Below are experts of layer 5 (counted from 0) of a mixture-of-experts language model. Rows are named up (a neuron's input weights, with its number), down (a neuron's output weights, with its number) and show model dimensions 0-127. Each number is 200 + 20 x the weight over its row's rms, rounded and kept within 0 to 999.
Before each expert's rows: "comes before" lists some tokens at least twice as common just after its tokens as in all text; "comes after" lists some tokens at least twice as common just before its tokens as in all text. This comes from a sample of Wikipedia text that the model never trained on. Tokens count by the router's weight.

# expert 28
comes before: "1", "2", "3", "†", "mo", "t"
comes after: "|", " the", " a", " The", "-", "The"
up1,204,254,198,231,217,209,188,231,188,215,213,200,207,197,153,205,199,185,201,186,227,188,156,208,171,223,199,219,216,233,185,182,226,216,186,195,181,215,212,181,191,175,144,223,198,198,198,201,175,197,228,180,228,219,158,222,222,186,217,180,231,234,180,203,189,212,236,170,176,219,208,224,244,239,217,198,188,203,199,196,194,213,191,190,187,179,190,186,198,174,208,169,219,239,229,214,218,182,210,175,189,204,207,212,204,196,196,184,226,181,212,202,202,197,179,209,202,194,220,198,211,213,224,178,189,176,208,190
down1,222,189,229,169,212,196,197,214,206,204,235,201,194,174,186,213,203,148,220,174,205,201,197,206,193,210,198,203,172,223,199,196,199,192,200,225,204,205,182,235,214,196,189,188,233,199,223,205,231,214,184,197,204,202,175,155,166,197,202,232,203,199,204,222,189,169,202,181,204,180,220,202,234,190,167,204,193,222,220,189,179,185,184,178,192,203,208,246,198,225,196,208,226,230,242,182,251,191,197,205,205,206,162,224,210,216,194,206,152,193,205,187,159,199,178,170,218,219,177,212,186,188,189,204,182,204,245,227
up2,144,226,203,192,210,182,194,163,195,172,246,207,204,233,171,206,184,209,197,191,212,192,197,192,194,195,208,194,228,204,224,176,262,230,204,182,202,235,183,173,177,193,185,223,195,214,236,186,170,194,197,224,182,227,211,221,208,236,205,197,217,198,194,182,160,196,221,200,181,174,200,197,222,208,208,219,184,208,179,240,211,182,208,167,167,198,216,203,180,206,176,208,193,236,215,204,223,191,208,190,207,199,196,237,225,194,196,203,195,163,210,193,174,170,211,186,221,206,198,221,176,211,218,185,199,216,210,164
down2,255,172,220,212,164,191,178,205,230,183,192,200,203,173,182,192,199,176,191,203,159,198,184,215,206,224,166,209,173,158,212,169,179,193,178,222,219,183,236,193,207,193,202,206,192,200,197,208,200,191,230,214,203,182,224,194,218,179,180,191,205,197,250,225,200,226,226,218,199,224,172,184,166,218,214,187,224,237,226,173,202,205,181,189,227,214,192,201,184,205,227,199,172,199,187,173,182,190,177,190,181,173,171,197,156,228,203,226,192,232,214,198,209,185,215,226,201,203,218,192,205,186,218,204,165,217,200,210
up3,250,194,200,220,187,168,218,224,199,174,186,174,183,190,195,183,208,204,198,193,208,223,211,225,191,184,228,158,206,234,213,192,187,194,189,198,178,191,215,214,195,183,177,178,179,164,181,164,221,247,217,180,218,191,200,190,233,213,183,207,183,221,214,207,251,208,200,185,219,226,184,203,216,200,205,183,204,203,246,171,201,211,176,230,233,208,198,189,220,183,244,189,195,179,177,177,172,225,177,189,190,184,188,213,170,180,187,197,204,213,235,235,197,198,203,178,189,230,195,160,203,220,195,191,192,196,196,215
down3,225,208,171,186,171,210,199,172,220,180,229,168,207,169,183,212,187,215,186,208,161,186,214,211,226,188,190,214,176,202,201,167,220,234,197,169,182,222,216,203,201,170,209,185,198,240,210,188,215,231,242,213,224,214,189,221,220,161,200,223,213,196,204,209,180,238,235,202,178,197,161,181,165,166,213,211,204,210,202,187,220,200,165,163,225,226,201,230,197,155,196,188,212,174,192,196,188,189,175,199,179,190,193,186,178,209,205,191,217,179,168,171,203,182,203,185,210,206,184,198,217,224,187,217,206,197,183,194

# expert 36
comes before: " ", "\n", " \"", " —", " A", " Episode"
comes after: "0", ")", "5", "6", "\"", "3"
up0,169,216,222,212,200,154,228,207,209,177,223,213,199,192,204,187,221,209,203,191,198,183,190,183,221,191,239,229,193,197,227,190,186,194,152,178,222,200,223,175,172,221,177,220,203,167,198,197,218,201,188,186,172,214,196,171,169,234,204,189,185,221,180,223,227,228,230,179,178,219,186,227,203,198,202,194,162,187,169,171,184,234,185,190,207,211,215,215,213,213,226,183,215,187,220,222,191,230,181,186,200,174,182,209,213,238,199,202,211,189,233,187,221,183,174,237,194,206,209,209,156,176,204,167,205,207,190,193
down0,215,194,203,239,192,153,190,208,203,212,205,236,167,195,170,199,208,201,203,193,180,168,184,208,216,230,195,215,155,203,195,177,209,205,185,226,267,209,233,208,190,177,207,189,184,174,205,200,195,227,184,185,207,214,190,217,203,247,222,228,227,201,196,206,192,211,189,197,163,198,199,191,199,193,189,202,204,239,182,199,195,208,196,158,225,216,205,218,204,197,193,191,203,204,219,219,180,188,201,207,211,211,224,180,187,219,187,186,166,184,219,218,205,170,148,169,174,198,244,190,205,215,180,224,227,215,226,190
up1,205,219,188,252,229,181,194,211,192,189,183,245,187,188,209,203,219,193,217,164,217,232,195,182,181,190,199,228,246,234,185,169,251,210,212,185,191,214,217,182,228,203,179,200,163,226,174,213,158,191,207,210,220,222,190,230,195,197,182,218,200,205,163,216,163,217,218,200,207,203,239,185,202,198,221,224,164,192,190,191,178,172,206,178,194,188,198,198,184,213,186,170,218,207,202,221,220,222,184,184,207,197,204,172,230,207,176,224,209,178,208,200,207,194,177,198,171,174,222,212,192,229,186,190,198,210,212,217
down1,201,182,211,208,190,164,231,171,232,236,197,223,191,216,188,201,233,192,202,200,168,167,231,162,213,229,166,216,176,204,194,217,194,186,165,180,165,202,213,218,205,180,201,183,189,190,199,182,202,209,215,199,219,192,179,193,198,202,238,236,219,194,214,189,197,231,193,191,171,196,173,181,173,211,236,197,223,240,207,221,191,208,205,183,203,176,175,231,222,199,199,194,225,192,227,213,196,183,196,196,197,185,203,199,142,221,212,213,192,230,216,216,217,155,165,170,220,208,193,204,219,179,180,194,185,207,185,182
up2,158,237,197,190,177,203,197,174,174,169,220,203,212,244,178,220,193,211,194,191,239,195,203,184,185,208,195,215,224,204,210,176,238,208,206,210,218,218,196,175,219,207,195,201,199,199,237,176,205,195,202,211,190,209,192,200,220,268,221,200,187,226,219,180,192,224,201,168,182,181,207,214,251,193,204,227,214,192,179,240,207,164,202,166,168,230,222,209,199,199,195,211,190,208,228,203,213,193,197,197,205,211,183,244,214,208,175,189,205,196,175,182,179,167,226,187,208,188,206,187,175,212,219,196,211,204,223,162
down2,268,157,243,225,181,200,191,215,239,215,178,217,164,195,200,159,188,182,204,194,171,202,184,204,196,215,185,220,190,168,186,167,150,206,164,197,200,209,229,211,186,201,194,196,208,206,183,216,194,204,235,210,199,185,205,197,219,205,211,198,201,194,248,190,214,182,229,207,219,234,198,187,165,222,219,184,192,202,191,187,196,217,176,214,212,190,175,187,230,217,221,179,190,198,208,187,189,192,194,205,198,169,182,173,184,199,212,225,220,212,199,201,194,239,197,220,205,200,223,184,218,207,184,191,166,178,192,240

# expert 58
comes before: "1", "2", "3", "4", "5", "6"
comes after: " |", ",", " on", ":", "N", "born"
up0,207,225,170,228,184,209,212,232,188,212,163,209,219,193,222,228,175,210,195,165,209,222,203,158,200,197,211,205,201,207,196,202,173,177,208,190,190,210,211,181,193,221,201,219,205,194,211,221,194,189,172,181,171,201,176,204,205,174,220,204,228,210,190,195,220,221,230,217,193,222,214,225,219,209,197,209,167,182,197,208,199,238,175,174,173,207,189,214,185,224,227,203,234,249,235,240,211,210,214,189,200,185,216,187,230,210,177,215,181,192,208,240,207,228,234,221,187,208,229,210,162,172,215,207,179,226,215,164
down0,192,194,189,231,212,178,198,231,198,176,190,256,191,154,207,192,198,209,199,172,202,173,230,214,217,179,235,196,219,197,201,227,203,156,188,183,197,191,209,195,207,176,203,213,246,186,198,204,197,225,204,199,202,211,206,210,191,207,193,216,223,196,199,186,192,225,217,174,217,183,203,221,189,208,187,207,199,214,219,200,222,190,240,172,269,218,202,192,147,207,174,232,214,193,219,185,191,198,210,196,196,206,181,165,172,206,211,219,183,162,170,195,219,178,175,215,173,207,180,230,192,184,174,188,221,187,200,214
up1,213,248,207,228,238,191,159,208,210,201,226,228,195,197,178,219,197,182,197,196,229,197,171,203,189,195,213,209,225,235,218,173,220,220,194,178,215,233,209,160,204,212,168,216,195,210,180,223,163,181,194,209,232,216,154,224,211,202,204,219,221,217,159,219,180,198,222,193,182,174,211,213,214,231,184,235,186,202,184,195,161,217,204,202,197,189,186,195,215,196,188,186,198,160,204,231,219,222,205,190,197,191,216,193,173,192,239,183,206,186,210,188,202,183,133,190,193,211,204,210,209,210,201,189,195,225,202,194
down1,207,189,236,198,187,212,213,232,223,201,196,184,187,178,205,193,183,187,203,184,188,190,261,199,161,228,179,243,216,223,180,216,194,198,175,198,196,220,219,229,197,166,198,214,224,226,214,202,215,209,184,172,224,208,160,209,185,175,172,216,199,157,228,182,194,194,206,202,198,180,221,214,205,225,216,201,243,210,219,218,227,193,200,226,224,215,187,202,206,200,201,193,220,189,229,217,225,186,204,189,191,198,206,204,181,214,209,202,202,212,228,213,173,164,162,163,204,191,226,228,209,180,185,155,186,232,190,186
up2,158,203,186,188,189,178,214,161,207,194,237,205,199,229,157,211,167,192,198,187,232,194,202,196,193,184,200,184,228,195,223,173,244,233,222,181,195,220,186,191,205,195,190,212,183,208,226,175,166,208,217,222,164,216,197,205,210,229,196,207,206,219,195,199,165,190,222,170,178,179,204,205,234,212,204,243,222,203,193,237,188,187,193,168,177,213,217,213,176,210,160,211,201,226,220,216,222,191,204,193,207,210,222,236,218,186,208,184,199,166,196,205,160,188,222,199,219,202,204,201,193,197,210,187,232,225,221,165
down2,239,152,225,209,180,193,189,222,236,233,202,186,188,170,202,192,225,175,185,194,169,218,179,236,195,224,191,202,180,157,203,176,184,196,175,199,219,176,241,214,206,199,213,207,209,187,208,202,194,171,216,206,197,185,211,168,232,212,184,212,181,202,236,222,196,200,226,197,209,244,183,198,181,213,224,198,206,246,229,181,207,210,162,216,213,200,172,204,182,225,207,195,174,215,190,180,187,187,171,205,183,174,170,208,190,217,186,210,217,211,213,188,160,186,197,215,192,203,226,180,189,213,181,207,193,213,213,240